config.toml
d_shared_expert = 0
vocab_size = 8192
init_std_down = 0.0
dataset = "wikipedia_en"
Below are experts of layer 2 (counted from 0) of a mixture-of-experts language model. Rows are named router (the router's row for the expert), gate (a neuron's input weights, with its number), up (a neuron's input weights, with its number) and show model dimensions 0-127. Each number is 128 + 24 x the weight over its row's rms, rounded and kept within 0 to 255.
Before each expert's rows: a language model's description of what the expert responds to. This comes from a sample of Wikipedia text that the model never trained on.

# expert 20
It responds to: Prepositions of place, time
router [ 87 114 131 155 116 155 142 160 156 138 139 160 150 127 111 121 146 117 160 118 137 141 119 141 154 150 146  84 150 136 121 116  79 142 133 132 144 148 146 125 196 130 113 147  95 164 122 112 106 142 105 127 115 152 123 129 130  79 144 151 125 132 129 121 104  87 137 140 110 108  71 136 114 131 127 116 103 181  85 139 119 143 171 104  87  85 115 102 155 119 134 120 147  91 118 142 137 105 104  80 142 129 156  80 111  95 146 131 152 121 118  63 110  92 117  95 132  96 118 124 116 157 117 131 112 110 158 153]
gate0 [149 109 159 147 137 155  87 104 115 159 161 132 144 135 142 109 121 142 151 123 193 108 104 118 146 106 124 153 151 161  97 112 130 165  95  82 113 112 139 164 119 128 137 131 111 116 138 177 115 151 124 146 114 168 129 145 133 112 164 112 126  99 129 132 177 122 123 162  78 148 119 114 132 109 116 128 143 137 131  54 140 113 167  95 148 130 113 103 159 155 103 127 110 138 125 121  97 139  91 152 112 134  67 136 133 148 114 132 159 126 124 168 150 138  99 136 180  98 149 111 108 122 126 167 134 167 146 124]
up0 [ 95  99 115 114 149 160 133 156 126 114 118 132 141 159 159 135 117 104  57 104 112  98  97 134 152 150 114 117 137 144 144 183 111 129 156 137 107 144 120 107 132 122  85 145 153 134 175  92 132 183 155 125 108 118 139 137 147 122 126 112  72 119 153  89 109 145 100 139 147 138 157 124 129 108 130 181 152 149 133 120 121 132  98 144 158 121 121 145 136 155 158 163 124  72  88 148 139 126 141 131  91 121 161 164 106 119 123 156 162 114 153 157 143 120 117 137 117 134 171 111 155 138 120 180 125 158 121 153]
gate1 [ 82 127 117  93 107 120 130 154 116 120 122 147 137 142 155  82 142 138 114 167  81 175 132  86 104 139  97 124 161 117 124 128 132  90 124 147 124 116  90 184 119 133 119 148 120 120 149 129 116  81 151 113 114 119 153 131 145 138 118 167 108 137 117 127 167 128 129 136 142 134 153 136 110 148 140 154 183 172 115 129 164 149 155 104 124 116 101 182  95 103  72 153 149 104 152 101 108 104 120 102 131 123 130 107 120 170 153 148 117  89  93 152 114 152 135 124 134 110 120 101 135  95 148 127 163 171 135 157]
up1 [126 147 105 108 138 131 126  98 142 151 107 122 111 122 140 162 117  88 120  70 153 101 120 172 150 130 154 110 101 116  84 140 117 194 123 127 106  98 145 108 157 108 149 123  87 147  99 154  99 136 131 164 137 142  94 139 122 140 148 104 103 134 141 117 106 127 107 176 106 113  93  98 156 127 156  97 126 144 152  86 110 111 150 165 140 151 168 139 111 121 127  77 154 152 139 147 137 130 103 143 103 100 130 134 140  93  89 148 170 107 136 114 118 134  78 145 158 162 115 125 135 161  93 130 129 113  91 121]
gate2 [127 157 128 141 138 147 134 113  91 154 120 142 136 109 152 175 105 111 158 117 149 138 123 120 146 131 125  77 106  98 136 113 148 177 110 117 115 138 140 156 161 135 155 118 169 170 143 141 166 119 141 145  81 137 131 119 151 140 172 133 119 148 191 136 164  92 143 126 170 143 102 124 177 101 142 142 140 142 135 190 156 128 102 123 169 128 125 147 148 125 129 124 146 133  91 100  98 117  91  82  77 126 127 146 129 141  94 156 132  82 145 129 133 134 131 110 146 115 160 117 163 102 138 133 153 157 112 130]
up2 [133 151 123 145 136  57 127 153 129 134 160 104 121  77 141 152 104 111 115 140 144 145 130 119 109 124  97  78  77 167 100 135 120 125 135 174  98 128 136 108 116 119 142 138  91 139 144 127 108 164 165 114 110  82 144 124  87 163 153 163 121 164 135 127 152 132 111 134 154 116 156 173 137 131 122  92 132 169  86 122 194 137 122  92 105 133 154 133 111 131 118 139 153 118 156 123 109  96 129  80 140 103 137 144 161 151 113 112 125 138 118 135 124 126 136 123 126 109 136  96 121 122 123 186 121 102  89 104]
gate3 [104 141 126  99 161 129 140 136 163 120 154  88 150 163 144  93 113  65 124 134 119 107 105  89 159 135 122 116 113 165 105 157 112  57  97 145 102 120 150 129 113 108  99 112 133 157 119 120 150 115 134 113 140  86 139 156 120 130 145 130 122 109  94 153 137 152 140  95 150  95 104 110 139 130 156 150 134  92  69 133  91 103  95 117 170  99 155 131 142  92 132 109 137 143 162 124 135  81 172 160  99 130 121 142 133  95 138 140 142 154 125 116 134 112 125 100 190 120 135 136 132 122 113 148 166 127 132 123]
up3 [125 149 127 143 101 122 111 116 113 134 139 193  69 105 130 168 128 153 144 125  94 148 152 132 109  87 121 135 141  87 153 126 154 149 153 118 132 144 119 139 136 154 126 133 110  60 130 107 119 144 127 146 107 121 148 133 130 103  89 110 166 130 153  99 152 108 119 163 131 142 161 118 151 159 100 104 115 108 165 123 161 153 211 165 118 118 144 115 116 179 139 149 116 113  65 100 132 176  96 117 156 137 150 104 117 105 124 142 134 132 146 155 132 147 126 143  99 135 110 151 121 135 154 120 108 129 142 129]
gate4 [133 108 133 130 155 113 130  93 129  97 133 136 137 141 118 103 121 118  95 140  97  87 124 113 120 111 136  96 131 119 128 113 144 164 194 124  67 155 117 144 156 124 149 162 121 104 113 145 119 109 186 107  95 141 166 153 144 124 114 139 172 136 101 121 130 116 139 135  96  99 127  88 140 121 114  96 154 129 138  97 143  96 116 162 134 128 105 103 164 108 172 165 116 113 126 164 109 162 136 115 110 148 151 154  89 168 188 107 154 131 102 110 142 135 109 176 133 113 110 115 144 141 110 152  83 116 112 145]
up4 [120 167 122 125 127 137 120 145 111  85 144 138 133 139 128 141 115 141 144 154 113 124 103 119  97  98 153 143 129 166 140 121 140 109 131 113  92 101 126 155 134  99 140 127 117 127 145 131 131 109 128  73 112 189 109 170 130  97 130  98 126 139 101 142 148 115 140 109  93 109  84  95  99 149  88 132 134 114 125 135 129 166 119 140 166 144 101 113 163 163 133 123 137 148 119 176 102 139 104 136 127 199 179 131  72 161 191 126 130 142 124 133 100 168 141 144 103 129 148 130 156  99 104 147 145 170 108 139]
gate5 [110 150 120 166 173 111 132 136 146 146 127 140 104 172 102 150 127 144 108 175 134 119 182 138 111 106  70  94 100  96 141 126 165 104 134 138 119 138 101 170 110 140 106 126 130 158 103 139 171 124 126 171 144 153 151 150 138 146 108  98 113 115 115  78 103 172 153 117 108 111 138 178 163 131 115 190 119 118 113 110 128 156 103 149 110 130 132 115 105 122 116  91  92 138 112 162 148 138 123  98 157  96 101 154 123 111 140 142 107 139 141  89 148 135 143 107 164 113 144 118 129 123 115  94 145 132  86 132]
up5 [128 118 144 107  91 156  91 127 124 108 131 149 151 104 139 111 122 111 136  93 114 156 109 118 117 140 141 132 148 134 103 128  98 128 113 122 141 115 144 108 141  95 141 129 159  96 145  80  90 140  99 102 137  90 107 113 129  92 132 150 130 163 126 185 131  83 108 142 166 182 107  99 112 125 150  65 126 122 152 175 136  90 133 138 157 134 132 147 136 116 146 167 125 152 127  92 141 133 125 167 111 161 134 103 131 173 150 124 131 103 127 153 147 102 112 146 101 185  98 156 124 130 159 181 120 129 161 145]
gate6 [109 136 115 142  75 136 136 176 124 138 146 104 121  90  92 129  98 137  67 128 107 139 160 108 138 131 130 120  98 113 155 149 128  93 120 182 171 105 118 122  92  98  94  91 123 132 143 127 113 129 100 159 138 156 130 112 122 112 117 140 123 105 137 132 141 135 129 126  75  90 115 123  96 100 121 132 117 126 148 172 118 113 161 130 118 128 127 131 164 110 205 148 129 128 101 111 155 181 137 102 114 108 188 148  96 130 112 155 135 125 139 141 103 103 160 110 120 135  94 115 114 105 100 108 158 115 112 103]
up6 [142 124 104 116 169 148  97 156 150 111 118 113 128 149 146 178 159 118 162 137 161 168  92 117 125 126 115 145 151 124 125  95 109 162 126 104 103 164 121 155 140 132 144 129 140 110 109 148 154 145 131 116 137  70 122 147 154 146 139 148 155 153 154 143  99 141 134 131 159 159 133  76 124 142 136 108 157 186 143 113 119 158 145 136 146 170  81 127 118 151  94  87  83 119  96 160 112 116  95 126 144 189  84 118 125 144 141 147 143 151 155  93 112 152 156 121 134 106 150 123 142 109 109 102  96 130 130 117]
gate7 [109 185 157 105  95 114 148 166 106 106 151 133 132  93 133 146 118  91 153 136 142 114 129 152  94 147 129 142 123 155  92 118 132 133  91 106 140 143 141 175 134 146 140 111  93 130  88 121 100 117 100 113 113 138  67 174 163 180 150 127 127 135 118 114 160  94 157 155 111 138 102  94 135 147 109 115 118 144 158 104 156  97 106 114 175 130  96 146 113 120 139 131 130 153 126 120 132 124 107 150 139 141 109 127 133 160 104 111 125 125  90 132 157 118  93 137 174  77 146  97 149 133 118 136 137 118 120  63]
up7 [143 150  66 154 132 159  98  78 133 123 115 121 143 154 125 103 134 141  95 103  93 136 140 124 153 108  99 152 125 116 130 146 130 121 122 152 118 166 124  90 146  62 111 142  91 103 144 123 128 184 132 103 105 115 166  97 119  98 107 135 184 110 127 134 130 128 109 105 128 144 147 146 134  88 155  98 114 130 102 152 117 161 167 156 135 115 138 107 110 114  89 129 131  95 142 110 127 124 138 108 105  91 131 143 159  92 141 150  92 118 185 156 128 129 172 112 118 139 109 131 119 116 127 114 132 161 135 186]
gate8 [124 159 163 134 137 116 101 168 112 125  91 176  90 144 106 133 131 156 141 124 141  93 149  90 113 136 127  97 126 108 157  71  99 185 145 126 129 154 177 127 118 134 133 163 148 133 158 147  80 151 143 135 127 160 124 134 147  94 124 163 125 127  88 133 144 149 113 159 152 118  92  94 122 110 154 149 147 138 107  96 108 142  92 120 106 125 119 106 124 114 136 101 124 113 141  98 130 149 124 132 129  87  77 129 110 117 148 194 104 180 108 112 133 121 144 140 120 155 126 169 140 133 158 117 169 115 110 124]
up8 [130 123 148 131 115  95 118 180  80 133 122 115 100 133 147 145  99 161 139  92 182 114 144 108 139 137 131 116 170 156 156 104 100 135 122  91  93 127 160 140 162 119 158 157 100 105 136 100 142 157 164 144 120 109 106 130 155 124 126 159 150 162 148 111 102 116  93 161 124 130 137  63 107 103 113 114 109 153 149 115  90 134 159 126 118 151 145 124  92 161 133 155 124 148 108 114 122 165 150 119 130 120 162 144 132 147 118 175  92 140 164 156 140 140 103 130  99 148 105 142  73 142 119 116 150 137 171 124]
gate9 [135 114 108 144 162  92 136 128 155 182 140 149 138 129 159 122 149 142 140 111 105 155 140 114 126 152 118 123 120 124 124 103 116 136 119 127 111 137 144 170 130 104  80 133 151 137 129 150 139 120 148 126 125 119 147 134  66 100 210 105  90 144 123 106 132 101  91 121 161  85 142 164 152 146 134 155 154 106 125 111 118  61  85 135  97 120 160 139 124 127 124 113 114 129 130 139 127  85 139 111 122  69 125 123 126 148 137 120 117 105 163  92 152 105 116 144 101 110 124  81  88 115 115 145 183 139 146 121]
up9 [131  97 101 147 130 130 137  78 151 143 107 148 132 131 125 112 135 122 126 137 114 174 139 125  85 154  97 105 129 166  93 133 120 120 120 139 126 140 170 127  97 137  94 150 118 124 130 114 120 117  90 101  98 137 134 165  89 115 151 125 139 151 144  88 117  80 116 111 137  82 182 112 136 142  85 150 166 119 122 151 115  88 138 110 101 134 149 157 137  86 125 101  96 157 144 110 148 135 132 114 150  68 120  94 110 130 154  62  96 111 150 142 134 120  94 136 105 132 131  85 100  97 128 154 125 125 103 158]
gate10 [ 97  78 110 142 144  96 132  93 142 151 161 117  97  95  97 180 131 157 150 125 101 141 119 128 156  91 122 192 118 126 154 108  87 123 130 141 149 129 108 119 119  91  99 119 150 112 154 156 128 155 134 132 156 163 127 135 167 107 145 136 128 151 184 112 127 122 114 118 104 102 105 168 128 133 135 134 125 126 113 150 126 127 116 119 118 109 155  94  97 102 114 123  94 124 107 124 136 102 162  92 153  94 130 128 200 148 129  88 163 137  89 123 162 161  78 137 158 114 139 112 120 134 130 108 129 130 120 101]
up10 [122 108 152 110 172 148 174 127 179 152 135 112 135 160 142 104 155 159  96 101 110 109 161 164  99 165 110 112 130 102 157 165 132 155 130 107 165 216 155 131 145 129 123 115 135 130 159 126 104  95 132 115  94 135 124 124 139 123 122 128 149 135  91 126 114 177 115 119  85 136 138 127 161 124 102 150 128 133 139  73 131 104 126 131 105 162 146 146 114  90 176 131 122 153 113 122 148 143 153 155 122 127 142 147 125 132 141 151 154 146 124 127  89 130 173 150 103 125 121 151 116 122 116 151  89  90 144 163]
gate11 [121 151 100 126 136 107 153 154 187 110 147 130 154 123 114 100  96 157 123 149 114 114  89 162 150 129 146  84 121 117 139 116 181  95 111 131 107 143 111 136  89 170 133 123 102 181 130  94 178 149 126 141 126  92 127  82 149 117 101 149 130 113 128 127 135 114 102 129 130 126 108 104 150  86 139 149 126 175 119 177  99 134 138 146 118 118 133 129 133 131 109 158 184 128 140 117 131 151 134 154 157 113 108 106 160 106  87 144  70 114 109 148 123 154 123  86 142  69 135 133 130 133 107 107 109 120 148 121]
up11 [110 110 149 120 109  96 146 159 138 141 149 117  80 136 100  95  99 152  96 155 138 122 122 152 178 103 103  90 173 143 147 127 149 133 123 142 142  87 131 129 103 180 185 109 154 148 144 114 138 161 118 141 157 103  85 131 110 109 142 136 157 100 139 123 153 130 134 164 107 129 125 107 160 124 125  67 142 120 115 134 150 129 155 127 106 116  98 138 125 129 136 184 161 165 118 153 124 102 121 152 137 140  75 127 157  84 125 153 100 125 118 138 136 148 111 139  93  97 124 147 150 176 123 150 131 135  90 130]
gate12 [124 135 130 124 115 174 139  95  72  92 165 102 146 158 142 141 111  97 118 104 123 117 116 143 134 130 101 146 114  99 173 132 123 107 134 143 108  94  68 140 142 122 102 120  93 149 134 136 144 210 128  97 110  94 118 159  96  74 137 135 108 116 117 103 104 144 149  83 142 113 122 143 114 107 105 122 117 147  91  99 119 159 147 119 139 145 131 132 122 108 110 170 186 121 132 107 101 135 158 104  97 104 107 121 144 101 131 153 113 112 146 130 139 118  63 123 164 134 132 104 115 144 115 125 104 118 111 113]
up12 [141 133 146 126 174 125  99  89 102 120 158 140 103 118 161 115 126 171 135 100 151 126 135 118 173 126 122 129 144 166 150  78 120  93 123 135 131 111 107 138 137 114 111 127 151 141 119 127 147 132 137 113 139 168  76 117 128  49 130 118  75 147 120 159 119 141 127 136  98  99 117 133 143 131 145 116 138 152 141 130  96 141 145 102 138 111 155 116  81 109 144 168 152 183 128 166 119 130 119 115 121 144 193 112 119 113 126 109 117 129 107 129 133 156 114  78 168 172 129 154  90 152 169 119 144 132 129  95]
gate13 [123 145 112 136 156  89 138 104 153 165 137 147  90  87 109 111 122 137 190  92 151  75 130 116  95 140 102  91 117 153 105 110  87 109  96 115 111 144 133 131 146 103 144  91 147 122 124 148 184 152 127  95 144 140 130 114 125 118 123 126 166 172 124 109 107 112 175 143 153  95 115 132 126 106 125 114 108 134 149 146 151 104  92 123 119 142 135 109 120 162 123 149 167 114 172 118 134 134 140 110 100 148  95 117 137  69 127 162 137 109 127 144 148  88 130 117  99 132 109 116  70 150 131  95 143 160 136 150]
up13 [109 131 125 155 153 136  92 113  77  65 121 113 159 142 124 147 108 134  85 153 150 154  91 168 146 142 155 129 157 113 134 122 146 176 124 107 169 151 113 176 160 142 139 120  68  90 137 117  96 111 143 125 160 155 126 134 149 137 147 111 140 109 133 167 116 110  74  99 109 172 112 144 124 143 118 125 153 120  95  85 147 148 119 128 176 117 111 126 122 107 141 107 124 108  84  73 121 127 140 131 151  85 104 146 136 141 105 130 104 129 107 145 127 154 153 116 157 122 146 109 145 117 140 136 140 149 158 126]
gate14 [116 117  85 135 110  91 160 113 105  97  86 156  91  92 128 134 157 155 147 179 119 118 163 159 132 112 152 119  98 119 120 114 128 112 103 130 155 121 153 172 113 143 155 170 131 113  95 115 110 146 127 118 120 126  77  91 144 116 111 105 126 147 127 143 150 116 147 114 121 155 113 135 114 150 186 127 118 135 137 146 140 109 156 136 161 144  87 192 127 134 155 147 106 130 100 133 166 180 166 151 132 111 109  84  83 131 159 126 146  91 108 118 151 109 129 120 156 118  88 145 122 113 113 127 122 129 169 115]
up14 [144 140  96 126 151  90 140 111 123 107  87 133 116 108 116 147 187 139 145 197 105 128 132 168 124 133 147 107 101  73 124  99 114 135 107 123 151 130 152 159 137 139 145 138 119 141 126 100 138 143 102 143 126  68  88 134 126 131 125  93 150 153 105 141 120 113 135 109 155 174 102 137 120 117 179 134 126 134 147 114 151 130 147 143 106 141 119 157 150 122 140 146 108  93 103 140 135 179 151 141 114 120 122 114  61 101 164 149 148 113 145 128 143 121 172 111 151 128 125 188 140  94 111 101 110 123 158 107]
gate15 [ 90 147 145 122 111 106 132 117 113 139 135 113 142 116 126 101  90 140 134 153 146 118  80  97 166 133 105 126 111 166  97 114 161 137 130 101 176 130  84 114 110 128 134 122 112 107 140  91 124 148 150 144 134 154 102 154 100 163 103 111 180 113 136 177 125  79  87 151 124 125 131 148 136 129 107 143 143 152 133 141  93 192  98 162 105 111 154  97 110 160  93 115 148 144 113 160 122 149 123 153 170 145 122 140 169 120 162 117  89 119 159 104 119 133 129 107 144 106  88 141 100  88 130 136 124  96 109 134]
up15 [115 125 142 136 140  62 108  80 117  90  86 134 136 102 160 150 107 153 149 130 112 109 163 101  86 152 125 119 128 147  61 119 142 124 180  81 131  92 125 153 145 125 141  96 137 110 145 130 113 118 138 143 150 157  91 162 129 119 115 106 121 147 135 150 103  94  97 119 116 146 155 122 150 126  90 157 123 110 120 159 104 165 107 184 148 143 141 132  97 139 124 130 119 157 120 114 140 127 102 114  87 148 107 131 136 100 144 118 120 111 181 118 152 148 137 107 186 148 133 128  96  93  95 134 140 116 122 123]
gate16 [139 121  91 170 127 174 134 110 124 107 179 141 157 125 124 126 137  82 147 124  99 149 160 127 131 156 143  81 127 109 125 136 166 149 132  97 120 152 111  96 117  99 133 123 111 139 115  88 175 129 128 148 128 176 133 119 163 123 114 121 116 145 104 131 100 120 157 119  97 129  89 119 135  92 117 115  87  82  98 105 137  94 123  86 146 148 125  98 123 140 156 170 115  73  96 135 131 134 140 168 121 119 115 141 149 178  86 168 153 106 100 121 117 117 102 119 157 160 149 138 135 132  95 124 102 142 149 106]
up16 [114 117  71 134 125 126 134 127  84 180 139 119 141 145 113  71 180 129 115 143 103 127 140 157 137 108 127 111 150 136 161  98 136 104 122 132 112  95 103 113 102  95 144 135 128 127 137 108 137 126  96 174 150  99 133 105 144 142 104 204 121  86 152 141 106 179 145 132 147 117 132  88 123 136 167 136 143 137 131 115 106 167  64 131 114 116 131  93 126 155 155 116 117 102  97 118 104 136 120 153  96 140  99 119 143 125  99 128 130 135 143 135  93 138 151  99 150 154 152 131 117 122 153  99 183 141 130 152]
gate17 [101 142 107 135 158 166 142 159 124 107 106 105 115 114 131 126 113 155  80 102 137 127 128 152 135 152 135 112 128 105 146 160 166 136 110 138 124 144  78 126 139 130 130  84 113 100 104 121 115 127 101 112 112  92 129  94 187 126 146 147 162 118 139 136 117 136 147  67 184 151 134  90  76  98 163 116 135 110 125 128 107 167 117 119 125 138 148 107 121 153 143  87 138  88 104 167 127 134 112 131 114 106 168 148 101 136 127  96  79 126 114 170 116 162 137  96 144 115 154 102 141 110 123 122 113  74 133 154]
up17 [125 114  90 145 154 168 157 121 168 127  96 137 152 134 137 115  99 110  74 167 140 103  91 142 170 121 168 138 162 125 108 142 167 142 119 107 134 164 132  86 140 125  93 155  79 108 106  71 145 118 152 105 151 112 158 140  88 147 110 153 127 127 139 154 114 152 131 125 136 153 180 118 133 156 110  79 103 128 128 119  84 128 117 157 153  85  92 115 125 117 137 140 127 165 129 119 123 166 134 141 116  86 147 153 162 135 137 115 123 150 134  95 133 144 123 108 160 116 142 155  98  94 123 135 137 139 125 104]
gate18 [118 168 118 121 109 144 116 135 120 113 142 107 148 165 140 185 105 132 141 127 141 156 123 119 129  99 148 118 119 116 142 138 138 163 137 122 185 139 139 171 153 156 127 130 171  91 173  97 133 126 114 108 124 152 123 108 140 120 117 142 113 138  90 103  79 121  98 107 155 150 107 147 127 124 117 128 139 161  90 137 141 131  96 147 150  56 130 154 132 131 154 153 131 189 112 134 155 132 103 139 102 109 119 188 134 138 144 165  83 106  91 124 148 137 170 122 163 158 142 147 139  99 113  91 109 141 122 144]
up18 [125 126 115 136 135 108 137 162 143 119  99 120 173 110 129  72 123 145 139 135 103  85 158 122 141 152  99 128 131 179  88 145 138 118 110 120  77 132 116 104 105  96 106 101 140 148  80 151 177 126 131 103 138  79  94 148 115  99 144 131 144 152 147 104 135 145 136 137 146  90 126 129 143 122 115  72 108 120 148 123 158 101 113 133 112 125 164 100 102 133  73 113  94 114 155 132 152 145 183  88 128 150 133 103 146  91 134  98 144 134 140 124 136 117  78 113  87 107 129 126 122 154 129 146 146  91 111 123]
gate19 [103 100 111 171 150 135 139 117 171 133 135 110 153 158 102  84 140 102  95 121 149 123 125  97 163 110 126  86 117 117 168 160 131 167 117  84  48 166 123 148 153 137 135 122 130 110 167 107 134 157 139 115  91 104 143 124 136 128 150  96 127 108 140 113  93 167  93 136 129 116 102 121 127 125 146  98 129 188  84 140  98 110 153 114 103 144 107 112 109 125 135 124 111 120 119 134 113  95 158 129 124  76 135 129 136 146 140 101 146 123 150 135 125  99 146 144 123 174  94 103 150 143 143 138 117 125  76 125]
up19 [173 110 128 138 142 140 162 172 126 102  86 104 132 112 106 128 101 100 123 101 114 182  72 113 121 143 154 154 105 141 149 125 164 176 138 121 144 122 172 165 114 118  96 152 104 143 138 134 118 132 113 108 182 130  94 120 157 141 116 130 132 160 130 139 125  88 108 119 145 109 124 135 117  82 125  98  99 136 103 135 128 159 153 130 120  92  97 138 104 175 140 146 148 128 109 125 124 137 104 143  79 102 127 141 142 115  88 151 131 114 138 127 147 173 169 126 113 100 151 100 157 160 136 141 108 134 171 172]
gate20 [164  85 127 174 105 127 133 108 120 178 110 106 107 165 155 116 145 153 144 142 156 126 144  85 147 113 140 116 169 148 122 116 138 110 175 163 116  83 131  72 123 129 126 138 152 118 126 125 150  97 182 121 129 115 130 133 157 126 176 136 140 152 111 128 145 128 144  94 165 130 149 112 124 147 138  82 138 163 143  91 135 119 158 134 154  91 127 117  86 113 125 147 155 129 143 146  90 151 118  92 178 170 129 124 148 123 174  96  85  83 126 118 131 142 129 132 121 109 137 124 113  97 136 122  96 118 146 117]
up20 [131 124 136  78 116  97 131 140  71 138 146 127 138  87 109 174 120 133 134 101  88 129 146 149  92 128 101 121 139 123 179 180 114 159  97 111 158 157 127 117 117 129 112 110 115 153 163 129 120 154  89 137 139 154 122 135 100 124  85 111 190 122  98 104 116 147 140 161 104 137 115 165 120 101  95 183 144 115 116 147 155 132 105 123 108 130  94 137 163 132 123  71  98 116 123 127 138 112 119 123 126 119 123 146 151 123 166 141 177 148 151 124 102 147 107 148 118  95 154 121 163 144 127 161 151 156 126 153]
gate21 [102 110 136 165 199 138 137 127 131 125 169 152 167 157 145 111  86 101 125 136 150 147 121 108 145 109 121 136 159 133 169 102 126 112 111 104 130 124 172 131 111 118 164 105 115 132 135 144 130 166 107 110 122 127 125 120 179 142 146 126 125 145 145 112 126 167  66 150 169 117 149 127 128 109 144 151 156 125  80 124 156 109 126 120 126 128  94  88  59 110 137 156 141 132  89 106 145 134 120 140 103  97 127 179 129 134 123 125 117 139 107 115 113  99 116 100 144 135 106 109  88 195 109 108 124 103 135 137]
up21 [120 166 145 104  45 110 125 155 132 102  96 118 102 120 117 144 144 130 159 123 114 147 127 122 118 166 154 107 132 118  71 128 124 148 107 150 121 130  98 168 139 143  83 121 113 121 102 104 132  80 138 170 119 124 127 126 106 112  86 143 142 121 107 136 139 101 177 118 116 120 123 106 143 140 131 112  98 134 161 101 112 169 116 113 134 130 147 174 202 148 145 109 136 113 145 130 101 113 134 139 163 160 134 106 111 113 125 135 156 115 156 156 119 147 144 148 112  77 125 136 142  72 125 157 128 140 106  87]
gate22 [119 120 159 166 154 169 144 103 114 119 105 104 116 143 105  93 135 140 132 105 131 120 141  91 141 151 126 119 156 138 153 105 130 171 147 132 123 124 152 101 136 115 131 125 106 122 128 155 135 140  86 176 152  84 133 100 189 142 116 120 125 107 136 141 136 168 180 127 131 167 135 121 119 118 138 127  97  72 161 117  51 144 135 138 121 162 124 105 138 117 145 140 143 135 117  86 107 115 108 139 135 121 126 126 147 101 131 108 101 134 124 126 160 146 105 148 136 151 120 114  99  44 109 139 150 115 101  75]
up22 [141 122 157 106  87 142 151 158 138 126 161 137 111 172 129 166 146 111 152 115 148 108 122 147 100 161  86 142 131 112 114 138  97  97 101 144 107 142 169 159 134 163 125 178 120 121 109 121 135 161 116  97 144 112 137 112 134  84 157 114 107  91 136 139 175 120 157  94  88  99 141 131 131 132  92 105 164 157 121 124 130 117 151  94 166 178 153 121 115 144 126  95  98 125  94 152 131 151 107 146 129 125 160 153 129 162 119 125 161 131 143 140 143 155 125 161 143 135 110 143 169 134 111 135 137  54 125 102]
gate23 [137 147  90 136 162 114 136 138 151 146 151 120  90  93 152 105 115 140 128 146 139 131 123 158 152 123 111 122 114 150 113 115 114 124 146 112 156  91 177  90 171 120 200 115 198 128 110 117 110 145 128 142 122  85  84 112 128 118 142 110 104  99 128 139 132 111 110 139 142 137 119 101 105 127 165 165 129 153  87  99 118 141  85 132 124 139 180  93 163 105 140 105 148 103 115 118  93 140 112 143 129 148 154 132 149 136 133 149 126 174 153 132 150  92 124 118 160 164 103 104 160 127 106 145 129  81 145 103]
up23 [104 100 146  70 113 120 147  73  89 120 104 125 147 148 102 105 136  98 157  95 140 123 129 117  73 147 122 135 154  85 160 156 149 147 121 127 103 131 148 135 152 150 105 123 102 123 158 141 103 164 150 126 114 103 125 124 146 131 133 151 148 153 113 152 134 131 116 129 102 102 139 140 142 150 109 132 110 101 140 180 113 145 177 163 116 123 130 123 104 194  91 123  87 161  88 110 127  98 127 138 130 105 110 137 128 146 143 118 191 137 132 115 136 175 141 133 120 115 138 142  99  97 158 111 135  97 109 176]
gate24 [125 127  77 107  93 162 109 121  98 137 132 126 138  78  80 155  95 106 145 109 139 146 105 129 108 122 142 115 137 144 108  97 144  76  97 142 157 100 146  67 142 119 166 117  95 155 146 136 162 165 129 118 147 116 135 149 155  91 147 108 145 128 135 176 141  89 126 116 100 122 112 103 159  94  97 125 159 119 156 122  92  98 109 109 118 160 174 117 134 132 127 126 110 124 146  65 127 154 127 150 107 118 120 152 159 149 100 112 100 141 126 133 149 112 135 164 112 128 125 104 118 102 100 135 141 164  90 112]
up24 [ 85 106 154 146 139 118 107 111 154 129 127 159 138 147 157 133 164  98 113 151 105 102 171  65 192 107 148 128 107 119 124 138 121 140 148  78  76 110 113 140 106 133  85 120 147 118 111 123  78 118 158 121 146 158 106 142 145 146  99 141 150 139 151  37 120 147 111 158 120 110 154 133 111 143 175 114  88 150 171 101 116 173 141 103 114 127 112 138 148 106 107 121 122 133 129 150 106 125 138 130 137 140 152 102 106 108 137 133 168 156 139 104 119 111 146 108 125 153 132 129 129 110 139 122 134 121 109 109]
gate25 [109 117  99 173 126 116 170 158 132 138 151  94 138 155 200 154 126 140 142 109 165 146 118 142 141 131 157  97 156 116 151 150 119 166 122 115 134 156 143 161 161  81 124 161 119 142 144 152 172 152 129 120 133 107 113 129 128 142 120  99 147 124 124 156 121 136 143 135 129 124 158 132 115 146 148 118 130 109 104  85  84 118 118 133 173 151 129 117 150 180 103 120 139 133 115 110  78 140 129 145  98 147 112 137 155 138  96 136 174 150 133 114 174 134 165 139 196 121 141 147 105 128 121 172 119 163 131 161]
up25 [130 148 141 110  98 156 161 178 127 148 134 124 133 124 185 127 163 126 135 132 125 156 153 122 141 114 127 128 133 140 135 138  96 153  95 110 157 104 181  82  82 121 109 131 148 129 142 139 104 106 148 166 162  83 116 112  92 111 103 126 148 153  76 113 165 154  90 107 173 126 126  93 173 155 163 160 141 109 107 105 108 111 100 121 168 135 116  93 138 136 148 128 177 138 156 132 138 156  91 161 148 124 167 128 153  98 147 131 136 165 137 117 146 120 106 137 117 139 144 145 133 101 112 139 106 147 125 108]
gate26 [111 110 122 150 160 110 146  92 136 137 131 128 154 107 145 143 143 162 108 181 133 125 129 106 116 121 151 138 174 164 104  79 115 135 144 153 130 127 144  84 113 137 105  79 146 116 102 121  93 115 126 135 153 171 165 117 119 154 137 152  93 123 156 108 142 148 118 118  82  92 139  93 115 157 106  94 149 144 101 122 127 150 115 130  97 103 129  68 142 100 108 131 123 126 127 100 198 144 127  92 122 123 122 117 132 106  85 152 113 139  93 109 108 142 138 149 117 195 131 127 136 101 124 134  88 109 109 118]
up26 [125 152 128  99 108 108 121 145 152 113 146 124 128 134 146 114 142 134 127 120 120 154 150 134 135 146 131 105 134 125 108 179 134 125 131 168 118 191 122 121  95 113 122 175 136 107 103  91 168 133 104 133 131 109  97 126 104 119  99 118 112 115 120 104 109 107 159 144 122 127 134 114 152 141 110 129 138  64 102 117  99 140 169 137 154 132 155 188  95 107 141 104  81 121  87 120 143  85 153 134 102 128 184 159 112 111 134 170  98 153 109 142 124 120 162 140 164 117  72 157  97 106 141 127 173 149 128 103]